config.yaml
num_hidden_layers: 20
hidden_size: 256
n_experts: 64
experts_per_token: 2
d_expert: 48
d_shared_expert: 128
hidden_act: "swiglu"
moe_layers: [0, 1, 2, 3, 4, 5, 6, 7, 8, 9, 10, 11, 12, 13, 14, 15, 16, 17, 18, 19]
router_score: "softmax"
normalize_top_k: true
routed_scale: 1.41
balance_loss: 0.00281
balance_bias: false
router_z_loss: 0.001
init_std_router: 0.0216
lr_router: 0.00046
num_attention_heads: 4
num_key_value_heads: 1
head_dim: 64
vocab_size: 2048
norm: "rmsnorm"
norm_place: "pre"
norm_eps: 1e-05
positions: "rope"
rope_theta: 10000.0
rope_fraction: 1.0
qk_norm: false
attn_scale: 0.125
tie_word_embeddings: false
parallel_block: false
init: "normal"
init_std_qkv: 0.0313
init_std_o: 0.0313
init_std_up: 0.0313
init_std_down: 0.0
optimizer: "soap_variant"
learning_rate: 0.0037
lr_mult_up: 0.607
beta1: 0.95
beta2: 0.95
lr_head: 0.0218
max_grad_norm: 1.0
warmup_steps: 200
schedule: "wsd"
decay_fraction: 1.0
decay_shape: "linear"
final_lr_fraction: 0.0
batch_tokens: 65536
max_seq_len: 512
doc_mask: true
train_tokens: 219900000
max_steps: 3356
dataset: "wikipedia_en"
Below are experts of layer 7 (counted from 0) of a mixture-of-experts language model. Rows are named router (the router's row for the expert), gate (a neuron's input weights, with its number), up (a neuron's input weights, with its number) and show model dimensions 0-255. Each number is 500 + 25 x the weight over its row's rms, rounded and kept within 0 to 999. Numbers have three digits each.
Before each expert's rows: "mostly gets" lists some tokens that are sent to it at least half of the time. This comes from a sample of Wikipedia text that the model never trained on.

# expert 61
mostly gets: "k", " K", " Sh", "ka", " Ke", "ä"
router:525518536538523450525482518488474511473487502480513488504472519515482502519515485516483491496464499509506537509546502530519513491489474507474491521490492509492521494536492476502529454500485514498498481505525462444499523512477510494488508477501563490465476511472508549522516498530473468463546489514477508506456447483542486495531529501527559477546505508505457510502510456522479494418535531487482483457517502458493464501502564506514475457519499505459494497490492539500496457511513475515499537530488507503486503500495480480522477519529512516510514463476514520521521555502496544488530512481496458456488504486494450493506487565515449486491476512496479530490463514483505518493536461517482466481521532490492504501469510479505514455474463521510454480523484513490502505477443548
gate0:486537500513548491473486470454485486463482487440503520539487524505538533529527535521528499514518501496483511483491470453511504521484481511470517511511458457492473483491489547510500507504467517495473449501537543496517500460487503492522535521523503489495431533500491525503504454538465499488488481488521502511521491518544493482565457523498478497547496529550499504479485475500491524470505531477520508466492474514509496477493495523461540458454527503472499490492517469562528478477504459510498526514530523512495515500510504523531482516464516511504520499485525489481532512505487509449495512502523486473424552487486467479555483484508517512537468558501500516472523498483469487534474479510466510498529526458467482481457496519492507488522530480493485510493503503498555511461507514
up0:515481507511513483487522491495513479438488473455495520542490522494509510469550525497527510505523499519464492516497496460501517518511466479476514504482518520536534541541503479542560489494503461486444497478554489514525510475494504522522524512514500466538474537523516521517476486488503515515524482515517528493492439504493461482503535492494496486563508507518478541483512482527510503500489494491493479478476488530503506490517487488489528471500494503470471522485480445546531493479481483518504490564532492530500536526461491511518501513443515524497504553478514518512555508475474543513478506517510494469431507525495489479525544528497530525523476501486479466464490528522494470534482508525476504498514509495527540425479501529496538479507535465514483527470506527497527479449460527
gate1:523505488559490507493514489494515551501478486511512514469475462527465459482490485485507471511482484513525490529500494548490510501463485524496519506539508509508537488520510448478525539490503506434520516499494505490517537482446551529549497489539501492497464541521460481516467548495475504473515492544506499493519535484496545522515490527505504507519502497488491538505502493530496516474493456501466484419499542501494473479485556487511491480562462498472492492503511508447501462506515501500513517552523496496474472533489499501504473503465528518485550511512473536465459542525522510465520521479497495505451508523514488486542508505499519539529491490503471525505532480510516506511454491461563490503525495517483481453485517523527462520538527477503515459535480491509466479505520500
up1:461487512465521515489480475473506470489463487470483499516523529500510529545515531492480509476515526499493538504481498526510476485490482499480498521509466492515557507461488494544496454528533507535515498522470507504499453541579479478469489520457481511479526489508545538530513461485505482535516548508520507504515504538505516483478516512511482532491526513487510514519497515486516490509482547556549500541492485520518475467537474514533493491448552436530478526486515478540517524517529495536490486488436501498510518478482486494521507501511472478533439474482503484528566455468464512511510466508496515435526502467480518502499473478516506510474523532472545497464470524511494502452501530530506507509486475506511508532509506481507501481490506511533463502501473504543500491478507515
gate2:514485503535493490474465485503497486479512506489482520497533523515529490508498517483524520492526512491498536531523503491491479516522490492507509492480451547538547509475454544484476463504516451520466494505455513467468487491441463503491474496549507459504506498546447519505509531477489491484533524513455497495437491488524505468517485493518524459472504480509493521507551521503476532464523512550570507531516499464536446460484544515518478513535493495458474479490524528506513476495486438548507508520481512487502503503518476555491500471473502521489496531446480468492525500501504493477543488504508537488516495469455445470474528515506529467496496497493467464523493511512487470487524469494477459515530527501511492522481503505514491518445469521496477527513489501468516527502536511
up2:521473463535486448480495508503491504511446510544522516475507519515516477467447481489455482472475494468511474471484488494476510514505464520525526449493503484479528532519543502517507484514500529500475487499500480500490489489493553502515521500489475488511484468518529497489494490509482499546490521490501504478548499538512461533466520472504517541496518512529479525581535479491491468527530483466485523461525496496498489488530453494500524514470468509516505461536489584541535526491468514554459490439534447491478439464502508510516491488437498527492480478484479511474494492502520499475479493507496518491469510483545564485464517497490484488495492502492498478515480508466544501525493462497463516480477481494530491514502480458500478504520531473489498531463507477499471475478483505
gate3:483534509500560480521508503531544486516519499491476477478487475493483523501516548469527501511520502498495503493478499506492518522473499553524488503522490532490517503540487536565480492476485524488504537508535553506506486502483484518517520534493510482479500518453502476490507513516443542523550526469524479494558448496500449520521514534500509524498511511501485505508535496491503532470490462526486509507491497433471493467533538512515470427488507486543481518468520487509500460499520501490511466543521524466517487534498477506498467504519514536479510489526528461478525572535509512508508517487542484537480519473490462498450493521510504550524522533536476459470505477516489466505469529492481487530489484541468515511478501499472521521509493503471470482505452495501532476542511466
up3:526503522454530478512590474547469477456465447500527499509461503543489540510487503521479514503497480513468544509491524545480480506480568486508535474515500508524467503488502530530493524542524520547493494449530536530497524520492455512503484508521525516502522493528509497500499487509473480535519492482497500503530478468491479512520537498517482458531516498521503488470529508533496512505512450495494507584490538539508471438506519514467497489508498498531455517493491486475489485476521514494497503510534515513540516511502462546510526501510542508550500484536518467489469518515499478512490505506484482516462515467510506535489518497506491494485506473525540538481480472524529457480511517498529466488503514477491493470515510449493500433499514476529454502482464542507485493500488508
gate4:497518524498501493540478482490482511471484518470519471546482487511472475487503477485523487499468493501494513483523451474481462486461502502503491490480508502521526472477519456515482499497512489520488481516525513518432537488507506523545520488477510444453492482471495532535458537492488521503477522480450468470509479496520504568507522514551478488475504509529489517460519513526478462498543510500474518501452529543537490492458473475495491500489546498507531472512514500459489440495475500473527541522500507505486504535505518486543476502479482496476447521496499507475495458505507450538498462485471540461480535503518489508526515491483467512533499521513413498449461475491490529508530516460477446516499506517497508491494545507517472481517475512490471502470510518491472531468478525
up4:484483519552504467526475505493467497517503554458488495526493493511481500507539506496504479526494482514480528503483471481520460484503477496462512498496524471537524517507527507506471525502516470479482524537537484525468522501524491531513543514483548489499501525485469479540466537462494491519505470468479480488498468484509520492500539482531480521499501499527552502444491483504518483425525493499495472512461530520536500481490496487484499473500528491540548485506471521472483509519485527475517536519473504526479522543518485513533484498495523483454513543435471493505518495490485491531527458541484521479431549510460478518528521486491473486554483512518447511530443504520521497528524503472465468445515490515466494511520500503503513506509465474477504473446510523496480461489500539
gate5:492509491566515483512447549505514541472511508481480462495512503508525515508476484513473500512516466468504451474482529530577516505520467523457511512515493465524499518469494502535508509491488560499496508477533495450486468499483472471510482521528461520537453518508532510512494487485524491511510478516498497482493517481518522463496508499470556497503524494452487472505511523497506513486486506484469474470515477470499517486497457529470506523509481490482486484477470520547484468532513504453483504510468470502532503481482451464518530474519527483506472500512508503471493527488513505454514545508544478510475492488522505490493513523542460468516517465527497466499482490504503511517452473486530475480522474495497474497456534470426577495539458534478531504508500485517527475517550518
up5:474501509506492498432540541524513511526475494486486498520467506555519487473506458463543506487522470542537527493512486471476507485534474521511508493497503485489512512528471496495494488528484521516495497519468506509500497522502495501498492509500538470508491463509508463514493490494559512525448480494485503489521534531486481463510535543477501508519479508495542494491479442458503485446461461540573515486480502476495503499480563472456488488521564498550509499562436495503485520488508524493474505482480524537447481468488507508487471541507544464500502503523488473497514507519500499517485527485501503516513493501463486585502457491477515498523498513493536463506522495492506472486547504524478541495493519481510551448504480515524495507471506499504548487510492502540504515491475496
gate6:489520498516471479504511488509521480541491452471541483485501495483464531486502515493480499481475511482499476506472507502464556524470540465530520519467502497499525543478504509509482493511553501534495528493482504488540520503475505543487475507512516531460518521502516505508520523562496442515473472508514487489547519545509545522504506510502481525546475487474480456495454509492542525526509481496440472489500481513493483485527497491499552479468489518513487510535474475505482454494460544489521479563522486462584483482482475499466496495529509511547477516472503475503459495491492533493501514490498501493459509490487518519540497542501507512483493537527503499496466451498456464484496505498557454507540514512483528510503528445511477477494503507568503485499518510499486535508493472
up6:496521520445522500487511487505450486475506547528493534513531517489530488483498507509491497446488468495497529515494512459506508464517505525544495497474485485473497514516519486507454531473446539517466493527462506570445528504523520520518497463529480509534477492486499473495520494488448517485526490499510473494506454508469508485487524467540511500458459518476515508491503526493509487530515479511518516510454527507483576492514476487500504491510497505516469506519558531489487515481493478501500444455509498533472570486517510486512513484519488507470549500565501509493493500508520523481537470516489507472499535518440466537475499532466519510501517478499464472509481513499535477437468469516480490476515506485526523492528530534466490530500506490474503538468502494491546465523486522
gate7:489541511524495486522470533489475483445536520518539544529503496520518494517499485510473512493517516482503494499529465488558517525483506503468489480462502503480516532491440478494509475485521490496490489502453497505513482487532495507447506514523540480509482515478494523549470504456506479505501517504479491550524526487533488499462486498543521478460520506505535491525538513524483475475541522441476533463542507476504513520510492516465478483502524520493521526520478518485485517535528459542490544470544511534511439476470544497507450538528472535510471487492524502519492489513497559523526512504533509503477494519542529516526508501490495470492501465518466483493476490488481485493484426481498511499517488467480477530446522514477527481544443488486514491505467528475527525534513523
up7:569502497478539528520477479497555509518507494511490472465481483505485528495503501498503500509502525495495496506530509504502451476501489516534570500492538503505478487522541524451510486506460473486519478536487470427489487500496470462490468509478506485492507466465538491463489521504499483482534479507498485493462487490503508520531453460492469535480468491459471473460466536487480499501507544539483491511462469493510523508474490462459500523481510485454501525496555489522504474498566504497513471508466465463497548545502503487519499474499510531493515502545471519508537471537503466518495482512496486476524467485455483520472521490506494467513459513494491478497505506473492526491486508512495457458514542496552506512458460534526453491481499507507486487553529479557505483498499478
gate8:509478514495484497521469518487503499505477513514498540518508490538492516490461519526459486475495475444530522485496538495483488506503496475509505541511480511456509488493493482565475487482462492494512485562522567493513502555487490510512482483519536474493521485526516500486508538510520478524505466533509542460484483508552511520509518473521478505493464482478539495485535470511513453466494498533489522522543517485448504505510520516528523497486483520495453496486508497498518501477479516504457505512526484494508470491514492530528526494566531517519482540492439455501524458516510514501494494461496523522504491496476471457539480541520507532516488490503468515508538503498533497447497447529500485480484534528527477467498484513498505512540467488485470488522482543419540434502520514
up8:519503517474503549503502525495511513527462484470493501503516537498502511524475495513491554531519538547492534511503474540469539531511471462553511489549479481530494542489502476479498474541474486469490520481493498469460492480505511529513486489519473483512479493472489525494491485516482511463489523498500466509498485489505501513497514527464505543529521504463477517497482526436486519522469497505497464531489498497519513531495538483486492533500483500530520532516502531505513462511474502461518460487490506442490452472516504503480504484481457482481471470470536553532504511492483464485459560525502480533520463498547473481507487485464496473528561530507474444510509515470491532540478507488500494527472445473461538508500532483526472509461533474537511527487465499546501510466516515
gate9:533528479527536537509476478521533500459507488522514478490458511464493523516482490505500507465479525549514513507519468479508479523497458507534488488495495504522497525441492499517526496557484511477506538469501455444523495487452499504504513502531515480504544468536494491524518543501455507507484529568518485546486517526472464473432496468522500494510496511485496512498500493534534501493484467535508442529514504466529538530507497480454481485518496500454488527473469531492503511508521502512492506551520460489482472519480509470524533486513513499496464507498494509523499540487532519485502546509498494503500488505449511481471505497534511494499489451506447518469504484484526506457481451513477485507506511507508501533439490534478476523450517495442512488538447500468520471508471516
up9:470517485507496492513486518468464517500516513495511541492516514512465452503473495497508479481500486508522534462544525470483473493531530514459496502520493495527512471504550480486482523519529528474498479540496473533499502484524525479529534492474498502475482505479557505497515505479535488529494501503494527473491487542481544447512511522464468545459464488515474497526459515465483530528445489478531482524485495517496462493516486526524469496470513480525441543547510488494442521494486495519503541498441490486483478488524477452481452469494501494530501525519494501537545474473551475503521465469479520503520481529533494540516497507459531473479506510507500508489532507548496517509496565469568500506482495510514498448489504529493468473498515496513534523491472464506537466511486507
gate10:507503497511468474502460459486500480505484498465469499504489513500493520532467520503511497458540461524457515458504479519479499442530499523500501527505526479511533536460509474478499493530497518512547510494499460504490497509491491553493522497491497498482504475504478466515508487492492497499488467482458498495473490516485472524454486475514546479534487500471521562508517451480511489481447553467513507521513487522508535542542465551546502516473494511479541509453503505495492543486514495531529549494491482559493468536521522490482504567491506516496512477487522527501553508462496494497487517525462506549533488521474469497474530508496553541486494464527474488459481557539520505514460452485465478480532482499469490520510475542500512505498525500508502495533494498465514480489515465
up10:504510514464488466527555527492485489500500505519499491516465528504513491486508500539470504571458500467513440497471538487466523482477470501524534565501458545523483516514507477489496504489502503503486516529481536462557508488468506497484461475547519479493528528483483529523512494539540509523504522523513489540499520559529507485536534470490503509528463495527501539456514530484501533477534451513531527524480493460481467532478540453503480509471470495524521496488503493471504509501519481510502488502560482480496491447494499533539508507509447481522477508437490446526479511509514535458527470511496453469487510528481476533539460483513520468484494500481530521477532453493519477477507493481486513500508494528505507506512478508496514491502509500498495535470519472522504491526474510
gate11:518474497525550504512475545527470530458501504523524482467502505480482486544496485487514468510505502524494501493515448514448499508499462495475515518493480481455519525480450520471507524493507525511477505487466462473521532533507486511513547504518495464465535490496457509489468526510502438497452475546507492501493512507532462532504501545514469514528525482535508510511499525495453439491499493476478511512510492446520500519531514516529483525519506496477529512499493487533488482513475476526548534509501467544498461503484453480503409478492526559502488504464505478500511521540491547507542534497509527521477472502489503479530540510523481513476487514497493525482487504483460521505525474496501490489548487472512509499459556515465515489546529492506433494474486502504496487500480515
up11:476502515516454465482527512485506464476488493482500500528511516540520482453498502521501501497514509489509518457468522533522502482540529533510464467486499479542517471505499539472475475513518446493537518517484531500505501521537498505475490512497476567490457484512486505535513512515507545497529510455525537542485526466485502484508475452479507479490472488489498503475501459497544518538517475503513508498465480516481527511487478475466478491521465490523457520512522509434465513512471507505453487474487513514504497514513543516476556482525491485520478444526544464553500473453477462506473479517497493517528514514472500498505452493502514522511496463488467485505494463473511487445515561486500535489489506535476504500531528445544456506480494495466540531507503458489494483501525519
gate12:477521503517488554475495503493516477514487476540474505546526518510511481519471524463453482541545502503527520606468482529495488534493509527510526453491500521464529471490516496477517500518518485487497526550488532506493501505491500515456478528487519479470532524487519506481503489475498509504478481472518473496505478557541518522523503494494476534543483459456496487489506520476498525506484505517498523558543502489480501486468560536465449519492478538480481504505491487504497510477481508498486496545516498461554544508511490496521562481517508477539501488462474475474498480517476521501499510495461501468478523503491545466502503504524482532478488497473509486469499534505471448489462538461516516476510479481501488476509548487513484510461513525533502494509496490499466445470540485
up12:490499422502481489495485502451495528521511452490483539501533511488482463515488542513512460511519508554491500499451532523483473497513469499510493537499530516494522487440515487495506559542496474488507510483476527480543512499452501536509506477479506487532495541494507471546523478450503494524462482505540568504464501528513477502513555486487511482535529531488506437511521482515474512521487448491472515468512528491450502513524484522498498500523496512503527520473496469495546511529502511529476519544568488497557535506506482485541476530499494501475504503511501504490478502500501513507497474485429450497494476541478514521451532518482495528509494505496479471530479503489527496479459505450522491468497505483511501505486508542522497481498521508510541486506493524533476524532477499
gate13:477511497514482474560494527488501491492502491496485468546477505447538539512487510491481485522511469478500518504473485536477508505505511522432486515531459477528539471520507464520562486494478471471518505499522474448501530538478518518506494479475483475491527514491502545519522452495488476501468533516520441506493508494525480485509494473519525501536472510516529492521541510495527480494495530520467503468523537485486498525546499530504436490505461504458581530515543470496535497470469498478488476529505440449491498477507478487526512498505519519513508473482525483483499528495507522472487439493460460474479516474500500497509447500484483537503478526489470481495481509510512498514534460476530478466509498518454511513514482501475517536511562499452479523512511494484494482510500476
up13:497491544496501557497516487488517541493485490488522506457500511493425499487522528507488504482505506531482519492541497491516525507525551489557539464451531495529480449536538466476486493505536531459495475503496486555495502472481513512443475526496530506468462472503514504508492505473509530522532470543473558477523490495483511517466537500495507456521521507508490578493469490554481462533493492513483519470457498529522478516506479474541490498496495510496467488497513504465524510508509513469494516471482503512487416472492490526522524509494524472500484504476513509453511520518486461512522510472510521505489483532528503520496500467519481523465539495507470486551520533526510506528466544524532495484560498512498513478515502508524489478481491466512509501481482549487511505500465511
gate14:514450529503436465509508502503497497475484533502461551493485505517515501533474458533482502482460468508552493494496491484491486497474510518491516428546494498446511526538486489511511496496548528543522524512528498483498473479503530527552455517498483528479546518501528534475528479467453488497493516537509469483472480478504499501494496455501474488528479464493436527515532513497461553467532488476493522502561523480500455531493504493506461498478515502490508508548506477486525475530518511464484472483477492492494462460495518525484526502529481533503473502516503538554480505521514512540508507516482522495503475486449494500527520542512494499498472486548511502474479529490443477512531468518492476470493508508490487500493502498497518474519530523507443486532499500489527498487444502
up14:502473551530452453499491497503529494495488489450515491502484519499531518522485454525479497460475473503498491510468505490534558549472478503521491463511473503524460539526505502529501490481496548499513524518498488481519507487506480511503457533518501506539480494518495528478495468479494462513454501508541440474500482470484465515478519510499467483504520482462443500499478478520475476511523483491469485501533485489507489490513517551544507490533492510465501492544494501489506503561503492506459452484510468498522512476513559541490517515503517493461480471504510517525521501496515500536488518495505553492482476503509458499553537546509526513527499511525479513477476553489470458513522490529475472471495495510419503502480500461495508468527534526517465495544486474493543521478482453
gate15:517515492447489507513549513526483535462513463514504460514485504487526494506531482522500505489561450452510474495528489492492509515498510502503472488491469523504545536492537498455490491563491507525489507500517432496488505489447476494513485502477537454526511498474511488464450483519497489484471518493503521464471479506538487541493511517466506547518511499509524493518523509495498468495488462492432524527491491492501501523472528477508497505529472495504455520457487450518481503526484454501495536503460484537546460526490525487512563513499529492494478529487497493494487500513550493516534517459551487449522480459531482540483506508512498490449497489470455548479517526466488501506523494455452486498498513490496488532473503523447483476515522481507504525501480522483470504497527504
up15:478500490523448487488486487527497477520509502522487541529519520494497456485548558506512492544466524495508495533451493507548467450514499525500526508504528519533498520538480496540506476448485527512488503511496499469464520493526513528472461512519483494495493512504523489495501532472532517497514501456502501539494464497522514480476512505474490519513458503479519512496516493560511523517526510485507554500517496494451482486487476502475480486477498521534494491554485532534471523522529532526497487505537498474497531484495460530490516552515481511536570528495565492508493535546475518467560526532496516466518519539490509480488486511443490536502525506494550475508533486489519475467525488519542492542507458512542476447531523501512525511469489498491514515476516506484486471499483466
gate16:496486542453543508483491503556477495509498505485452526483492459517491499497515470495525484502526520512508542521488512507471505550530543474438491467503499471470559500555504522491520525522451488486509487527520506530482530538489488492501495493508517516449457545500502492496495481507443476469513498499480524534495480516485503495524504500505480517462505538465544510446498474472501533473528509523492479465497505507498495503543551523458542498519468501477531467494468533509490532512496520450503472469471514515510470515482487540487531490461512516499486467512495490505507467522512495486479501493478532569528494481487509529454495482517504512540500526519518462523516503500508502526471491554487521492459519528512483473420502478471467491499478492501464486506540528468544486515514521
up16:484542541497533499491501541534506501476518526467486520508490451518533510456480467480514513507503498543500492503475481490462529535507493542500498502529476492508507526460548492495516506509449510492546485502501488555531515493500506495448524475522499509474481489497510503477470506498492499498529527478489515537531503478486451485497469488550521513502546535464496504464507517453511530491491498509521481513530480517515498497518546512495489474535468519457529561533505503506488480500488499480533462473471481493486479494471537480513484507478489498544485426525463490535492473490501494511519467508474496518523490554480508547452495478497509487592499502515472460491479468477517472533500489526512542504479505487504514499449502462497483491481455513496490507478505534536562444495490520
gate17:449495491503510448560512446493480481507498540481525521518490485497489526511522519516485495510521542501532468500481450499536537536459482521530458496526498515535442538536491489508515479532505487476533496490477524516518478520497522491496529486510488502480491496544514527503563466513514486491464498525516480503510497489459464459517519497522505473496524501457490514512489515518501471461530535463444514497536548506509496488500534524489496502501494513497541489499484498505469475492467533492525473465512448518489509485542536470506476525475482498496479474452522492547519549516490523473458491522495509504491509554479487540502500491513500461498447527520485453507527483495462497508518489509467489554491524518503522516511524515465543509505449567524520516512475487477524527543502479
up17:514516488549549540490518505497525499471540517495498463411498492509502501456499459477494514482488486458494517488500507522543520479505498491428497497487549485501513506486517524485511539507498487527479533524478540487474511468455459475450504483485517517486519481517528486516462508461509518487527497503502511523531514502458501502508517509501418530474497553504504520506496504490513467504448504499499482491427489520514509490515482527499497525471492474547527458506532480521534534524518488509501473505470495503502547497489491502466522511527523517549442555507502484530501524466502535511486501446469515504466540476511489476471527491492495517512484485496486533516488506543560496497480529499525561489526472493502498508509512503498499489518526469483507542499536514517446526493516507
gate18:457499519495482485581464494466547495515499498507486470476494523507520521506504471477525480498517510494490491466481509518517529482524527497467495447497520510477462490559523518518459504514472526466490481491510506465485502500482464436498504502496530460475470522475502534508493463514534506560462494470491461502531481469504500504502530495518517496501472481494480437480543505486518507479530519511470521506528534528524487489470528465513513469531482527470471535486503485517479460500528500526480519562482581494505471492500500480500523459457512501500506495505554540474486536484500484510497529511457452533495496449497521535454499511506517536482487494487515499488514508485491539499498540502516487530511473464466522509525549474509485515465501475493491528528515491486502473488452457
up18:452465480527489541522443469468484545515478504479481514512479549455494535510488538453516519492495498515539472532529494502501500481475496532520537462520499505511539478492479535502470480481477466500474504503504505486474491510488517493458517536490505495508528511499453482538516499523482502513512511540483463543508505483510534525459494540486531533521506526447507463516513514516532510496506526500509519539489517469552468502526454532533474503497528516502477511495532506522481495514519537441510517516523520510514487504489500440547450482502494484483501470473504515488511497526478527505510490547524508464525504534498523521482483452529478499472491547509488530520494465507509482488438549511483537492482508488542544510467545518520480488483494523496468507505506516506480474469446560
gate19:510507556522474530509508519482522530500520497562502487518486514517501514498504501490550474474535543511499531481481465484538507537512530509479486471512461494497461505549530516520516523499444524529434499501520482484486497524448474457505483460515551501501497462469505526539506482490498498481531545502501498517484437491522489528478489526492484487499509519536473526539498482493511492496533491499528465506499518474506477528539514504510497498527532484458502505464512510461519567509546485497541483524464520477537501494505479536499514517474507471529500473490492524484520476454538492510494516523522546454438549486461477529496517539512506511509505512524490445500489526504504477483522494492487468480483488487457498522487520463504497503501526472445485490566473481487497459503500496
up19:482529520501514577458500536476515538488539497534512500528561553494517529511546486487581487466488512512483484490484530500541490464489522494503486494509518501492529483541536529505503494485454495478468533517528458503530485542514498485482510506478533522513521504480500481547505479487505496516490523475483488520534506510529466558489491507512482535510477488499469522491474496520515491507514494519505464483496490469554476539490511506468506541506525470520460494477528493480501524487534495468495481497523518489493451548499463511516490491488524478498508503494518490484510501468472494554505498485539526513503526519477467474540527498472524538515490457533512468530550465557518494567493541483518503463486492517487472488477493484511504507535486498474515509518522473486451453460510469
gate20:515527506480525469483494483480503504473478481508505516497465548449528507504526497482513510527482506530477512540517442495499530507480483483512535489534472531499485513517455490517513523482483503533508509500479504473498496490473521492478486521497493519483503478481524486490463481453503499471496450516550482487497442492462460516482520502513498457521511534508474510469471512582493503461481528472491544510511533508472488523494534468505530513540523502493474523527482560535515526497548449480520506498477481465554500531509500514495536515542555503485503461495484478549501549535456505497488516519505493510447522455509503463501504498511468468519513485558509493531486536523532451475482474537478494548503494485484516492545474503455510468516528515474499507480502495512484494476517530
up20:485474486526523518466488498527482505490496505492534480468466551518559516490501521529511493520495530483441554473500510551493499508505484512461510553498500473540462529499500528504497493518484529461552479500532485497525504489506508500531470521527541498454510500468465471474496491494481562498507500494469487489522470512513518553507452486469516463469466523535493530500482501501526536518506483499511487516462474489501541482531559477530481489462456489483505488480518498545516475518514480482497588475529533499540511471483520498470483516507522509454501519513486463496509495514495500517507534504483456524503514488459501495520470508533528499483511498488503473480502494470514465513538470499463492504496494501436479472477457480514459512508481489521491495497518441528501544470501546
gate21:526492496471499487471497530488491502481453488539491465445495512556505527489521478487515537477493512491460470454499527522481519521534508499509510535481504494506472530545515511510476501486515470488548523520476511493485507527490500465496521473463514449496508480477504491523506525492490461515547544479472507505500454501474502474486504493500492436484517505507452481509539484518483498512515530535496512518534492461521512506515500465500493473537456545477485517509533463478471470484475471509514435523506523507513515491444457515458449480471546497523475482464516501490523557500532530492530501494526489540505514461467479490454495472482539486504501489523489476507483539525479517491487504460523501517473472500484540505492554474528513457507479514476495504475497520498564494522438488
up21:510512502490481480465470488498549495569501530465492484521520549462519539531506491489492510476490506533522480464484478538479471510478540500481479448514506488478486490525480474546495491538477471506529520501532560503504501513518482490509499527525553468501499506476462541511493442537533489474485444520525520477493492508490543486500436519537503499516466463451495529503462486548483514543511491484515499474555488499481469534490493487480507527478516505518508501508508512554460510465458539498503518509500504480516492523454508495537515491519525480516515495542552495506531476466457518475481499501523510476499536519502527520533499516501488490469555488480477496485496510464473528503485442480500485486507506536457459526516511508498500517479512505495505462518507565503500519490521525
gate22:491490535492484476526528533499482475509487506489512543499515472516504502507488501547487494536478526480491503504508426553485516524457472497524440505529485525518503508539515481494535514515493517520491508511556467492518468493476520484509534521476513476448509494524535486487497529437493463504520464544522536462501537475496504495486479501481513501503481511505492528507491505507499472467515488533534464500503494489511514461476506517481470521510424499532464528469469522435480457494503493550496556487505507466497514503500514508457519482482560452495524541506530512491468503484483530507525528453496505478512506467478465504510506491484507503504464513520514499509546496520545501524536439491516503501537548516493442500521496464461521491487473497509527466514458486511512477472487493
up22:509488494513509480518493541515504520481493494519459493466486447549502498500505547552465500531497491447486502519501474461475509528478496515509462576493463500478496486495508466467510495539526470503503496508501475534474523495487548507497499489488488496514504493488515495537497475495497484530506506507523535492513535497509528467522526485509532498535479517455481556508514499532511504458529479514514537527469487497466442498470524515480496500515458473472493502468488545430515511500485471506455505506506484478527532521501482502513453533525539530486545532486502561470475485539494535516500529461555497503465447460480499485537519469536528522557500481503505491512513473493480522492525441484526495477522535501479506490495481491468515521508496501505517519508465533471550472516492504
gate23:513483458472508460492522516503483521475463469526502522491523498544477491505530497505462508477489524520505522475465472503533478541441503501491497497479451482481506469551503509488502482497481495457496495508506518477440456521500486472487503507518509499477558493521496536514514452537473547481509537512534522453479481510466486516528484452492480466497498455506492510525491512505495544474541493473513483504536516507477543514475484463498472493492450489492518496493569490511525460527498480499510463495491517466481536491482446510494468503512448517511543527458533530504524502441504531517491498484474534491478495498498485476531523514491460457525478468470514477539494480515485549452493481525516532473489516515469491458511483513475528517532532518468505507487502465476477477530478483
up23:489510483497511505467508505506465501507493466522468534479511516460489526508436473477488497503511510505475511474509500515482519511474477510483518483455479440441514517493476463530497509525507496525511527511548523478489486513463521514536480509504546536475555476528487512524504540544518528496514528537504546507446484512542524523473458464452472494454485480510508516537514464476477501495493480522514512504469440468468542569571495490486464481523490477506521483492534537525481509498495476513517522487483498520469538481486458506530532510467548531471498533535501479522465493505525500523537509495504479479471509531479528502508517524492506509503499499516509490547466520482514487515496515535461517511472511520496494486498550558500518510508509471484439526490520519492484485506487486
gate24:517531530517480521497494511474543520454505507484525519492541551543511535540513507483546520518458491469472520484539478514500517530488457502492481520470460503497500506515508452508483493519439517462499449510550521526471482503477535503526495525458506494500477541483465522531496510475508484529486486500475489462484493514475511500474440489469474475500490519486497521486504489513495517510432510506515469454497476520534506569502515500531498487504523523489518492511477486504496466494537502476499539493505470516504507532507487501551491514496505464534496531454458515467434497526475504529519527497512496473517512461452524490487500501482468480534489500488484527533487525478477472485478459515475498497491535499509568532510535527483518550495494493531476512489526535501538492441507519
up24:520573526523454498435510505467527492457501487504497516498520507526509543581508524532524519509455534455500490481505493510490536536497499500545499502503461486482509475512497474480505525477482476445510428507481511487501503507476479547530519507485493510481477544501492514524489490503491483513525523490461500511492512496483497491484482519476489529450502521509501483505506493486524501470484530493503502453531497517485555536481544519477499504547501471495518530539518549511473435503526485518465471530494493501508476496546468546513483538506528471514517478471463452485487506520484500547495520502518479510507558491521510492492488469484501529531487465482519506487449479498479472503518508533479496478460505487507546508508478545458561501465455515478472506497514513506493506491478508
gate25:473505515514506479499501484507532445493535512484505509486519483518449524497502479534477529534516516470440453554462482495456465511467456479475488550503486513496485483520494453524469484502463476494522521500494489502513485463490488467484479486425496486465476521506497508485512503496504481499519521509519498529524489471493528479497531507532498545501483538509514488544453528468464485477510541531455461504508466491462520523534527470452502506516486479476489510490499511519500508534503472494496450518498471514488509488482525518525519451510488524492522462494520507559506514494500484512567482504497494506440495477511535514517488528448468456482489472510518511541512523530498549484452478473517519535493534536486507514504527505524512480452462489521483506487476482505528512511495557
up25:486526469511500528510515552494498468483510465515498481460487529527489508517486489469465532572508503496511490537520503485461475491493522508494494509507490530446532524542506482497457501500452505448490498469495473459461498467492503465499512525505522448497484529488509502495519505478569477500517509534492496501505472528480464496468493487568524532483515499520527489476516486431495488471480508513491468446497480476477514551532497487477523496542487511483498541493472518499531503545545462478539530503482497528501507500489489470523539444496472516488492508498476549516495516491504489501560503503477463533476489531482492545495471551460511511510514472486515453527506493486491530496482480456506502524515502472479492516493529513484505528446483469493524510482462474534538501477464495